config.toml
n_experts = 48
d_expert = 240
d_shared_expert = 0
activation = "reglu"
moe_layers = [1, 2, 3, 4, 5, 6, 7, 8, 9, 10, 11, 12, 13]
router_score = "sigmoid"
balance_loss = 0.00219
balance_bias = false
norm = "rmsnorm"
tie_embeddings = false
optimizer = "soap_variant"
lr = 0.00578
batch_tokens = [65536, 131072]
seq_len = 1024
train_tokens = 479500000
Below are experts of layer 3 (counted from 0) of a mixture-of-experts language model. Rows are named router (the router's row for the expert), down (a neuron's output weights, with its number) and show model dimensions 0-159. Each number is 200 + 40 x the weight over its row's rms, rounded and kept within 0 to 999.
After each expert's rows: a language model's description of what the expert responds to. This comes from a sample of Wikipedia text that the model never trained on.

# expert 3
router,214,194,206,229,266,196,216,163,194,274,231,224,260,155,178,146,221,158,220,192,225,215,207,183,190,200,166,168,202,164,139,212,148,223,209,230,201,202,211,195,183,255,299,201,163,198,168,237,188,140,194,188,171,266,247,160,238,250,166,209,191,171,219,146,218,153,220,238,207,212,184,133,230,170,245,179,279,226,201,240,139,206,319,183,107,183,259,249,190,166,198,229,187,187,285,243,204,185,244,264,140,187,135,222,232,246,214,187,203,192,297,242,221,187,222,127,178,229,214,274,270,190,127,132,137,162,229,154,211,168,257,226,234,163,233,212,196,168,206,137,127,204,207,181,179,230,252,208,217,256,247,227,243,247,189,123,238,185,146,195
down1,230,198,179,202,190,121,175,190,233,228,200,208,227,153,258,269,212,223,235,237,223,278,263,214,216,178,224,229,195,129,151,220,169,223,163,175,227,256,177,170,225,144,233,170,220,116,165,185,201,192,224,187,172,147,136,200,271,215,200,231,179,313,199,196,198,219,150,161,174,291,147,174,232,240,267,242,159,179,182,204,189,164,168,143,170,235,179,158,221,212,229,159,179,206,179,221,212,193,164,213,240,298,262,177,147,234,211,156,169,226,261,256,210,196,189,240,207,176,214,135,165,202,114,223,137,236,254,192,188,288,202,236,257,283,154,212,142,190,151,195,276,170,158,120,175,232,186,169,194,182,215,159,192,209,211,121,243,166,245,169
down2,172,181,224,185,179,226,186,175,153,208,251,213,280,166,142,140,306,204,186,156,168,208,152,201,208,184,210,199,172,178,204,194,194,234,226,208,221,157,216,208,153,202,256,181,213,275,171,149,211,180,154,244,149,179,204,218,287,209,311,128,138,239,197,190,167,128,167,191,183,205,158,105,154,210,263,192,139,275,175,147,214,154,259,190,202,164,229,210,205,162,256,158,195,184,182,202,190,223,306,195,244,199,198,210,162,153,170,245,283,176,272,165,254,170,287,185,245,244,201,222,151,222,156,233,186,200,173,177,186,177,217,274,233,251,227,242,191,168,197,220,191,160,172,174,250,210,214,235,152,225,294,223,189,193,181,158,113,195,229,226
down3,216,225,163,206,171,187,182,213,251,241,190,177,223,198,180,137,222,221,133,248,183,207,205,226,171,164,173,283,190,206,219,248,164,82,308,222,205,173,178,224,220,232,194,210,184,178,152,296,276,209,174,201,148,260,203,143,203,194,212,261,243,206,166,179,178,174,158,204,213,222,166,278,207,191,236,199,251,215,246,117,150,201,264,142,217,144,191,171,175,198,174,238,133,195,225,219,239,249,184,70,224,222,138,196,207,201,163,158,202,252,206,144,177,236,206,152,211,228,211,267,234,166,251,171,157,190,154,200,242,207,173,231,270,221,175,115,172,156,160,135,276,169,209,184,248,222,259,219,266,181,196,172,268,155,200,188,233,172,202,203
Description: Common adjectives and nouns right after the, a or his, often before of or a noun, such as long, high, early, senior.

# expert 40
router,203,191,113,152,255,163,223,146,192,251,229,139,256,189,174,178,226,196,217,284,107,206,161,196,189,215,154,179,182,151,178,220,220,170,214,241,229,172,188,145,126,237,274,232,194,212,193,174,215,158,212,188,175,268,229,250,214,218,118,194,259,215,193,145,187,147,221,280,158,194,273,212,158,207,204,208,134,204,135,203,215,203,180,149,208,263,210,244,245,240,167,267,201,249,224,229,206,186,201,182,132,258,201,207,193,189,188,95,173,153,269,213,214,172,248,147,178,273,173,202,210,200,130,180,212,208,252,192,247,207,292,224,213,188,161,213,199,167,171,225,251,199,245,206,181,223,195,196,223,165,128,330,177,142,201,234,258,174,169,178
down0,194,156,172,186,252,225,227,230,238,312,244,214,111,178,167,175,179,188,174,240,151,204,216,272,177,181,206,242,228,228,253,179,185,161,204,156,135,257,214,299,175,258,210,195,116,159,225,258,195,176,127,90,176,225,188,206,202,215,205,168,210,146,181,207,175,213,173,192,246,144,202,234,159,254,171,173,297,205,185,247,168,177,209,164,194,231,156,207,209,182,153,207,197,208,271,210,200,233,178,211,212,188,192,217,187,203,241,258,152,231,217,185,217,195,189,112,194,180,215,240,161,125,183,223,236,256,185,201,234,220,175,216,231,183,260,235,180,242,175,172,199,126,227,171,287,176,202,151,136,108,276,179,154,163,206,301,195,177,251,240
down1,132,221,268,212,219,108,241,221,217,221,281,214,226,171,179,194,178,228,151,221,234,229,260,188,151,270,209,219,181,197,128,234,254,225,251,197,208,253,170,226,181,191,176,191,169,144,193,182,239,202,215,220,200,236,197,109,191,276,171,185,123,201,143,137,172,205,182,185,219,177,197,215,209,128,206,262,242,234,275,162,152,168,148,168,201,200,138,215,195,191,196,140,122,204,240,241,204,164,204,225,235,230,185,181,164,218,174,209,149,141,167,224,143,132,245,199,244,201,216,90,217,234,182,194,162,159,135,174,216,174,175,143,219,186,268,249,188,271,136,215,175,260,233,235,198,165,267,265,222,277,229,183,238,253,242,250,215,243,203,158
down2,241,228,165,223,171,128,247,248,239,199,227,144,273,198,186,187,252,140,210,170,214,274,223,226,150,184,184,235,210,170,186,213,176,230,256,175,243,223,256,205,234,239,176,190,183,183,126,170,251,214,141,187,153,202,133,162,190,136,126,239,157,212,254,188,233,199,282,199,191,213,202,202,200,210,192,231,188,170,283,158,183,254,210,176,177,202,174,137,128,264,168,97,219,187,253,170,197,234,173,178,230,141,163,179,252,149,229,228,231,232,167,206,209,175,167,195,136,181,110,252,175,236,249,257,309,222,230,207,233,237,188,123,156,162,196,238,274,274,181,153,221,141,243,172,225,202,203,196,177,185,205,211,225,193,252,182,217,249,141,141
Description: Capitalized words inside quoted song, album or show titles, such as You, Love, Me, It, Be, as in Where You Are.

# expert 14
router,239,192,278,238,188,189,234,124,186,186,202,130,194,240,180,101,219,116,183,172,109,206,160,179,187,170,184,207,179,243,149,232,197,148,255,280,180,226,156,207,237,197,204,172,127,200,194,242,234,168,261,191,210,236,197,273,199,232,175,218,249,211,321,132,160,193,268,185,158,187,261,127,195,185,173,262,262,217,197,196,228,249,195,193,205,243,270,233,185,150,188,234,182,252,235,171,181,205,282,223,151,193,160,252,219,238,152,160,189,122,185,189,207,177,192,183,178,223,171,218,197,194,229,242,160,204,240,237,295,171,232,202,215,153,218,219,214,186,188,169,223,152,242,192,161,119,238,169,214,232,249,213,181,201,217,266,293,164,249,198
down0,166,221,154,207,154,250,187,171,142,186,203,164,149,193,223,136,206,182,182,247,169,225,192,261,226,221,254,256,249,179,225,208,182,220,151,176,132,229,208,223,157,171,177,182,243,98,172,276,234,225,156,244,182,209,193,141,136,248,238,233,132,178,107,217,251,153,187,168,213,265,183,140,103,212,205,167,163,207,301,233,255,297,197,259,253,191,170,234,205,239,171,194,261,150,164,188,243,183,146,204,173,171,219,231,164,188,245,287,218,228,196,246,219,184,215,155,213,201,240,167,203,263,257,202,181,200,216,214,157,159,222,206,231,169,250,222,218,288,193,145,133,195,161,238,224,218,192,237,211,164,204,226,149,182,152,111,218,202,189,228
down1,142,236,247,237,171,187,200,278,174,168,232,243,196,249,254,174,219,229,164,181,108,134,177,172,30,223,182,213,198,237,232,116,142,246,178,213,218,187,196,178,203,200,178,244,186,206,129,213,211,157,268,170,237,176,164,255,271,161,230,214,201,139,156,203,190,176,294,165,194,220,247,120,203,190,155,210,176,192,216,189,203,233,164,185,188,211,123,226,183,220,190,216,164,246,151,223,201,134,213,157,276,253,190,232,270,208,161,253,207,227,237,146,187,208,214,267,217,188,177,260,236,172,224,201,194,178,223,157,157,150,272,160,210,203,175,194,185,184,225,215,265,175,186,135,226,270,201,202,151,213,211,227,172,248,212,221,290,183,172,247
down2,242,217,122,195,292,209,166,223,277,170,183,265,202,184,170,233,230,239,173,197,204,208,214,202,234,214,158,205,229,220,181,238,182,210,267,211,228,214,148,204,156,177,117,192,133,226,204,149,185,108,171,194,209,251,226,259,208,184,243,170,222,168,266,165,223,262,243,206,231,221,205,241,167,148,172,203,139,209,192,178,189,173,181,131,183,130,193,207,122,159,171,208,228,215,256,169,237,160,129,165,192,245,182,206,182,244,225,182,160,264,226,181,227,177,212,223,213,179,228,256,178,138,208,216,207,196,308,173,199,219,235,246,310,154,209,251,157,191,231,156,223,205,154,143,113,238,160,270,244,217,151,149,221,82,219,193,256,173,218,194
Description: Backslashes, braces, underscores, frac and parentheses inside LaTeX math and chemical formulas, e.g. \frac{, _{, C(OH).

# expert 46
router,223,252,258,218,243,206,229,147,107,198,170,177,237,214,160,163,246,142,187,167,184,253,213,138,190,165,214,196,184,211,146,230,196,201,199,250,200,188,150,226,273,251,234,191,145,205,243,263,185,158,228,258,216,193,217,220,182,226,176,232,234,148,313,143,144,190,243,185,216,217,204,156,178,204,218,222,301,222,167,205,177,194,200,233,144,249,243,252,175,185,183,215,230,218,172,173,180,239,255,234,119,189,186,201,173,229,175,191,169,133,207,133,261,175,223,197,172,258,218,204,269,188,197,219,192,271,233,220,275,236,304,222,180,205,227,211,209,222,173,126,210,103,214,193,167,159,280,200,259,241,205,191,243,137,272,263,271,196,201,248
down1,215,143,223,262,218,256,191,168,156,163,166,247,214,237,160,251,164,203,181,290,163,169,175,198,251,199,164,238,151,198,147,175,268,200,194,210,211,179,205,180,234,246,217,116,168,135,223,186,230,302,209,196,199,86,190,213,221,144,133,254,227,212,124,175,183,214,127,194,195,201,245,153,161,160,149,168,222,205,259,156,187,184,238,233,217,222,195,249,232,186,195,189,269,128,215,173,218,162,179,188,159,207,184,218,234,189,216,162,211,153,188,213,122,209,154,234,175,210,124,141,201,180,259,238,160,230,230,240,198,281,201,219,210,182,304,187,152,277,236,274,247,250,195,191,182,145,197,216,211,173,184,226,192,174,224,215,241,164,229,308
down2,231,161,217,182,200,253,289,193,222,67,222,188,129,222,268,169,216,273,196,236,180,243,177,247,336,125,204,244,196,230,165,210,137,168,166,116,217,279,160,190,232,229,193,117,217,250,287,251,162,223,176,174,206,145,221,146,205,170,148,164,178,179,187,159,167,236,172,224,218,247,215,203,196,195,164,209,151,255,161,167,186,239,204,241,236,179,152,141,165,197,216,171,174,213,221,180,239,202,185,233,201,243,192,211,144,203,244,144,191,166,145,259,208,241,198,201,150,150,157,157,190,187,222,207,256,199,199,203,208,207,198,202,195,248,222,205,212,172,214,188,201,275,162,188,260,204,205,193,239,180,250,181,212,124,245,108,209,274,202,258
down3,141,171,207,163,188,159,254,223,234,164,199,256,264,198,222,199,173,119,131,251,189,251,197,176,255,128,189,125,234,158,184,170,247,255,232,207,251,218,211,249,168,302,153,190,214,184,177,168,156,164,221,218,160,257,195,302,155,180,145,175,211,164,227,219,267,217,269,184,143,212,208,160,199,304,190,223,148,152,126,253,252,246,226,209,235,181,152,230,133,144,212,174,212,225,271,217,249,193,136,167,185,224,188,208,241,142,270,258,132,227,171,127,192,223,223,187,230,223,194,228,214,252,225,189,239,197,143,234,229,243,194,170,250,228,201,178,206,163,173,205,152,174,215,147,181,171,172,179,230,136,260,165,175,178,160,173,222,196,222,223
Description: Spaces between a month or comma and a year, table pipes, and function words like that, an, and, including.

# expert 20
router,175,231,209,146,212,205,245,191,151,202,213,145,258,203,142,127,166,205,224,203,169,229,241,164,142,161,157,134,147,214,198,246,160,230,212,225,184,206,181,184,234,216,217,231,132,132,208,161,251,165,153,192,172,199,219,191,199,175,150,282,227,104,215,181,191,156,256,179,192,238,238,163,166,177,199,131,217,199,178,159,190,172,273,183,232,253,200,241,227,191,226,186,177,223,214,171,146,217,172,247,121,233,161,177,154,174,152,152,189,130,205,124,232,149,232,145,183,272,228,169,205,117,207,164,206,218,224,286,232,200,204,248,92,190,229,203,171,207,103,214,271,163,209,235,170,205,301,285,197,224,137,197,217,160,215,222,222,195,208,146
down1,176,213,213,192,226,161,207,147,189,224,106,164,118,225,226,163,176,326,175,189,286,132,166,268,228,141,214,185,213,145,242,211,235,159,223,219,228,167,207,243,232,225,138,203,209,222,166,224,199,213,182,222,195,279,201,217,165,138,187,170,201,178,183,301,171,145,185,223,196,199,228,217,182,155,203,219,234,183,196,181,219,200,178,216,122,269,171,183,200,176,214,277,182,177,275,126,170,241,220,260,214,181,125,186,180,189,222,212,110,221,173,225,169,294,159,229,155,199,166,234,205,239,180,188,224,230,246,301,191,295,210,253,181,271,212,164,206,198,233,233,214,172,210,200,194,221,125,206,156,202,203,114,169,183,139,174,188,213,252,194
down2,200,199,166,264,164,196,184,187,151,241,131,183,171,198,148,154,188,183,204,197,176,198,168,319,173,239,114,169,215,176,161,166,269,182,270,180,243,185,179,243,282,161,134,218,193,191,291,151,277,227,155,179,205,253,241,239,294,196,248,148,146,167,246,200,201,231,218,228,199,226,240,192,245,217,136,172,198,187,133,266,125,252,185,182,154,122,167,296,155,192,131,196,167,256,218,216,250,230,164,168,230,246,203,220,211,107,191,126,200,183,200,204,208,148,247,198,197,185,184,243,198,165,221,215,188,213,236,170,190,203,148,189,201,214,268,183,187,166,307,225,175,239,208,231,153,222,200,189,211,237,245,183,228,199,191,234,175,208,209,158
down3,220,200,289,285,244,223,294,184,192,187,193,199,170,182,214,284,157,197,231,198,214,133,235,180,220,218,255,169,173,184,175,222,148,241,180,177,124,239,109,192,183,220,125,236,198,174,204,198,189,142,213,217,226,290,185,152,248,251,193,203,183,215,209,199,200,201,199,196,190,206,216,166,280,199,150,257,198,188,96,268,181,182,214,165,217,77,219,250,180,123,208,176,194,115,194,204,147,253,243,134,225,220,224,178,261,199,173,184,169,217,278,212,152,158,230,207,209,280,223,263,194,190,196,260,147,224,169,158,134,253,214,189,185,240,217,220,146,152,176,182,177,197,160,131,169,205,169,211,219,185,252,257,237,230,170,188,215,190,258,199
Description: Main verbs was, is, were, had after a sentence subject, plus the following a, also, no longer, as in X is a.

# expert 24
router,179,207,250,194,281,181,191,108,196,281,198,255,202,227,123,168,218,201,224,236,160,172,200,196,230,143,194,206,172,200,185,236,148,247,234,175,219,244,123,196,213,226,223,217,158,186,201,175,232,166,226,195,152,194,213,205,185,239,159,215,282,232,235,144,160,244,187,224,158,160,262,191,188,95,169,201,226,198,184,143,153,151,217,219,143,235,199,244,191,133,124,179,92,156,204,147,167,184,254,227,196,153,223,245,209,208,139,187,167,138,171,153,176,196,226,134,220,217,118,182,205,136,177,236,222,205,275,221,281,204,224,181,167,253,212,276,223,250,174,197,189,205,245,160,186,179,237,247,243,171,139,199,170,166,298,255,183,193,221,261
down1,235,228,261,255,191,241,141,213,157,137,162,249,214,202,203,169,245,261,185,179,236,198,131,244,230,127,195,137,205,225,303,201,186,262,230,219,129,282,219,138,235,198,176,259,183,170,185,257,199,212,140,129,120,198,184,186,195,219,184,149,252,253,220,221,190,215,167,267,210,205,232,264,206,243,156,199,230,98,261,188,212,166,171,165,164,132,198,214,251,141,162,200,133,181,153,170,181,184,263,178,149,325,186,213,254,218,203,212,204,120,221,179,207,168,182,160,241,137,205,220,194,149,184,240,177,180,236,188,210,198,200,174,168,187,203,255,247,193,163,158,175,226,242,294,211,175,213,153,182,189,231,229,221,189,200,185,258,215,175,228
down2,178,191,172,217,182,103,232,176,180,228,176,164,183,291,219,183,250,177,154,194,150,100,215,259,251,246,203,215,167,190,185,162,205,187,265,187,252,183,177,218,158,200,216,183,182,216,211,207,213,87,251,224,229,228,218,173,181,273,162,169,208,203,200,112,266,224,217,237,238,260,228,182,250,194,209,222,232,119,101,196,240,235,260,219,217,172,171,222,194,239,186,187,173,255,230,226,183,185,114,198,161,213,166,261,144,213,233,213,120,275,171,226,185,171,97,202,197,231,194,216,226,269,194,221,171,217,210,224,203,124,212,195,184,172,241,219,241,150,266,248,270,183,153,178,225,229,198,195,148,173,122,207,222,221,145,222,264,211,166,138
down3,114,238,248,130,286,161,217,229,151,181,222,194,176,237,279,240,201,213,193,172,180,209,156,248,185,255,185,163,139,163,245,205,184,189,193,221,186,174,180,226,161,196,195,220,188,196,137,213,190,270,238,213,219,138,207,176,266,174,181,171,216,201,230,197,184,239,203,240,130,218,193,175,235,212,223,186,182,281,165,258,217,198,223,194,162,235,180,197,241,249,171,234,167,264,201,172,276,233,254,147,173,216,253,222,221,191,223,139,183,189,209,244,190,220,245,197,290,205,155,173,209,114,141,192,169,218,114,176,176,205,215,170,173,118,176,193,165,151,137,305,258,207,270,199,158,115,149,237,278,281,165,148,194,168,199,198,198,256,220,138
Description: Latin suffix pieces of genus, species and family names in taxoboxes, such as -idae, -us, -um, -ia, plus words like species, genus.

# expert 26
router,183,249,178,261,248,119,217,190,199,190,130,186,237,204,227,218,194,165,201,219,173,237,272,206,168,195,185,229,139,224,166,233,154,177,240,250,185,213,161,134,210,205,221,227,168,156,136,167,212,67,188,173,211,187,227,215,154,231,179,215,240,194,270,174,165,199,247,215,184,179,223,216,137,140,199,159,197,182,148,156,179,197,212,200,137,246,306,211,202,145,264,283,200,245,171,213,185,246,196,223,151,188,129,207,160,196,227,154,211,112,278,180,258,178,222,191,123,244,191,150,206,188,206,177,197,224,327,195,220,171,225,195,142,217,224,158,120,211,233,138,193,199,227,212,113,243,211,212,239,195,200,224,241,130,238,265,201,231,212,192
down1,158,171,186,223,203,200,225,139,211,231,236,162,223,206,188,248,210,151,171,223,173,150,190,227,243,205,212,223,244,207,285,136,189,206,257,122,249,151,195,193,222,254,248,222,117,109,170,210,270,154,226,168,241,166,146,136,277,210,205,190,171,158,201,236,162,250,205,233,200,187,223,236,182,175,170,173,173,173,250,231,234,131,181,162,173,163,151,143,193,263,201,178,191,247,171,186,190,216,195,198,162,233,238,189,211,177,265,206,162,141,179,183,293,193,207,177,170,181,222,162,200,203,229,278,206,230,205,190,192,204,169,120,235,215,201,287,224,192,207,160,269,187,232,190,253,225,221,73,144,314,227,199,226,291,217,239,127,199,165,191
down2,219,214,286,262,228,235,218,170,195,157,161,239,144,124,167,145,177,118,163,237,171,279,184,183,200,226,195,164,200,186,169,184,100,186,230,204,180,225,230,263,234,163,168,179,178,172,247,248,156,222,186,300,224,202,242,152,232,266,159,231,249,121,138,263,178,196,211,141,208,167,220,166,212,168,216,242,272,208,228,222,252,146,129,174,255,160,167,202,216,164,230,268,231,230,124,195,171,200,198,193,168,193,163,199,165,221,166,206,191,171,238,229,165,151,162,215,255,210,114,278,200,170,157,251,205,223,228,275,232,194,246,227,187,199,172,189,144,212,223,218,248,199,124,258,228,225,216,207,208,141,215,208,201,137,214,269,261,188,156,174
down3,255,155,279,203,94,249,226,222,205,247,148,136,234,188,182,194,197,154,194,183,181,252,171,259,162,146,208,266,267,190,173,187,171,177,164,129,188,205,203,153,164,260,193,142,169,182,206,130,225,175,142,186,176,206,196,187,141,192,253,212,224,163,212,209,181,211,178,147,213,186,215,157,247,246,160,225,179,182,228,260,165,264,204,173,129,198,213,176,202,156,200,142,295,226,218,250,244,210,234,190,251,219,160,181,126,191,226,278,217,239,239,239,223,212,209,193,216,175,263,185,240,277,131,241,94,237,215,215,168,209,138,267,253,214,231,193,143,202,160,148,235,258,175,254,163,167,249,251,231,220,197,176,241,225,131,156,224,162,197,230
Description: Column-separating pipes in wiki tables of sports results, elections and catalogs, mostly mid-row after a cell value.

# expert 21
router,271,227,118,246,219,223,268,139,165,240,221,165,171,183,177,146,220,220,256,186,224,179,279,174,220,130,204,179,190,204,172,282,198,245,191,254,197,166,156,240,189,254,211,175,186,135,169,248,199,164,292,264,155,253,209,198,151,180,173,280,245,211,238,150,249,128,239,151,217,268,160,176,207,160,257,149,170,168,169,243,180,152,222,212,224,193,256,157,151,179,214,200,151,150,223,211,168,171,257,255,160,146,175,300,161,223,238,195,172,173,191,185,183,219,194,148,180,155,242,214,155,158,202,197,212,238,257,200,271,192,220,207,207,238,264,258,153,169,144,195,196,176,216,190,203,217,208,216,241,231,189,273,181,171,280,282,232,222,156,195
down1,266,114,147,193,156,192,203,179,174,269,230,121,158,153,232,140,270,195,187,202,195,206,170,188,219,158,244,245,203,178,119,258,223,201,180,233,165,189,260,221,271,245,172,150,233,165,187,321,163,293,215,223,143,241,127,172,234,202,230,188,246,233,201,164,183,137,180,202,222,190,186,259,164,226,222,218,169,189,229,180,290,157,178,310,196,219,252,207,140,187,194,210,189,205,203,190,175,184,201,192,239,183,198,195,115,181,157,157,197,188,154,195,141,182,195,245,261,186,186,189,201,141,167,211,219,238,211,183,247,255,228,216,238,198,201,188,210,176,229,238,226,233,254,192,156,161,205,195,249,252,156,143,273,192,98,231,135,208,166,251
down2,166,197,169,181,188,188,218,239,191,325,185,139,191,207,201,189,221,120,204,194,198,276,211,180,235,181,160,203,191,168,231,125,182,157,113,174,207,176,183,140,165,274,183,190,157,133,203,260,195,136,170,172,224,222,209,215,164,252,180,206,217,157,161,209,198,213,150,176,210,242,166,170,227,231,216,164,145,297,226,277,165,272,136,221,228,227,179,174,98,192,223,237,188,248,243,280,135,182,208,210,186,139,189,151,194,263,291,213,231,182,256,213,261,170,233,205,276,237,216,230,159,266,161,174,152,225,138,231,203,164,227,171,164,216,185,208,187,181,118,188,234,219,303,211,249,194,213,258,200,184,216,217,212,197,218,173,243,184,179,231
down3,180,224,173,263,113,194,103,133,193,204,223,202,279,152,185,166,163,150,269,223,177,141,195,146,216,228,192,134,148,218,201,246,229,244,199,184,247,235,240,142,81,215,222,255,221,182,232,177,184,281,140,146,219,167,220,204,177,175,251,182,231,191,247,240,155,219,176,228,232,194,245,172,210,143,182,241,256,210,243,239,151,165,248,255,233,160,146,150,179,214,179,157,229,170,207,182,162,230,217,202,172,207,135,184,216,157,167,218,284,140,164,200,193,252,163,211,188,231,198,227,228,229,222,168,156,214,179,262,248,271,127,208,222,206,179,213,297,223,210,258,243,181,159,177,189,225,185,231,231,207,191,149,240,224,187,221,127,286,187,155
Description: Word pieces inside Indian and other South Asian names and places, such as Raj, Singh, Kumar, -pur, Malayalam, Karachi, Bhagwan.

# expert 5
router,232,212,179,250,204,168,249,205,194,224,176,226,260,193,220,181,237,171,176,200,238,251,239,164,199,207,181,168,195,199,198,233,219,170,231,214,252,178,166,231,173,303,243,242,197,185,152,231,175,175,211,250,165,217,257,230,181,206,221,313,192,170,284,109,198,102,228,180,152,148,230,121,170,176,168,167,232,267,187,211,176,266,183,209,131,202,250,234,205,207,177,220,159,221,226,133,216,260,210,202,108,186,182,232,197,196,192,250,185,123,271,173,180,176,265,165,163,258,220,236,188,188,217,191,237,221,242,270,258,192,282,221,177,207,263,207,201,184,143,127,165,194,238,201,78,211,241,175,196,248,173,198,212,136,266,180,235,158,205,217
down0,129,240,164,187,244,192,252,185,133,204,233,204,250,181,140,188,262,135,194,199,178,195,267,280,168,187,196,151,181,220,222,246,111,239,161,193,211,226,251,152,201,105,180,279,234,215,187,239,195,199,196,194,128,187,149,141,139,203,226,165,206,183,226,276,244,190,238,207,157,178,154,198,258,179,194,206,208,196,185,180,165,231,233,221,204,154,189,223,163,221,195,261,290,137,258,201,180,245,269,234,235,218,220,179,204,154,236,194,152,263,113,178,182,241,218,186,95,196,228,276,219,238,250,144,255,195,228,211,235,218,148,211,143,301,210,172,157,225,170,166,219,221,141,189,200,239,182,217,219,173,222,174,189,149,168,176,269,141,193,204
down1,180,160,171,203,217,178,176,179,187,199,188,190,230,229,213,191,206,179,180,203,159,271,131,211,175,92,261,192,172,157,150,273,251,197,267,174,172,257,228,165,194,252,220,179,323,143,189,148,203,173,180,221,119,228,267,201,247,205,161,190,267,237,221,278,136,195,193,258,255,164,207,259,217,242,204,245,176,104,160,218,238,193,175,140,240,181,227,276,215,176,129,176,157,199,165,168,264,189,168,136,227,261,128,215,274,179,235,280,166,226,200,175,203,207,178,222,247,193,176,126,154,200,180,143,185,183,191,165,264,171,198,199,226,251,203,213,214,218,211,170,224,205,179,208,175,188,98,189,190,270,203,237,181,174,227,214,234,190,225,229
down2,224,226,166,237,221,172,208,261,137,190,232,196,199,192,207,286,258,170,188,211,215,156,170,244,208,191,215,195,219,168,198,158,229,152,232,210,271,130,179,190,213,182,226,196,279,139,178,165,192,251,171,213,200,201,174,226,191,176,158,228,159,223,145,219,219,175,219,220,179,159,210,219,250,222,246,242,265,100,150,157,168,200,188,153,211,232,173,194,177,219,205,172,184,107,259,136,233,244,227,193,181,229,219,185,253,201,153,245,315,222,218,127,159,224,287,171,142,175,257,197,263,223,165,255,202,171,215,152,200,115,153,202,199,221,59,163,222,207,275,178,183,188,258,185,145,249,159,192,147,234,137,236,245,225,254,221,208,200,219,194
Description: Articles and possessive determiners, mostly the, also The, its, their, his, after prepositions like of, in, to, at.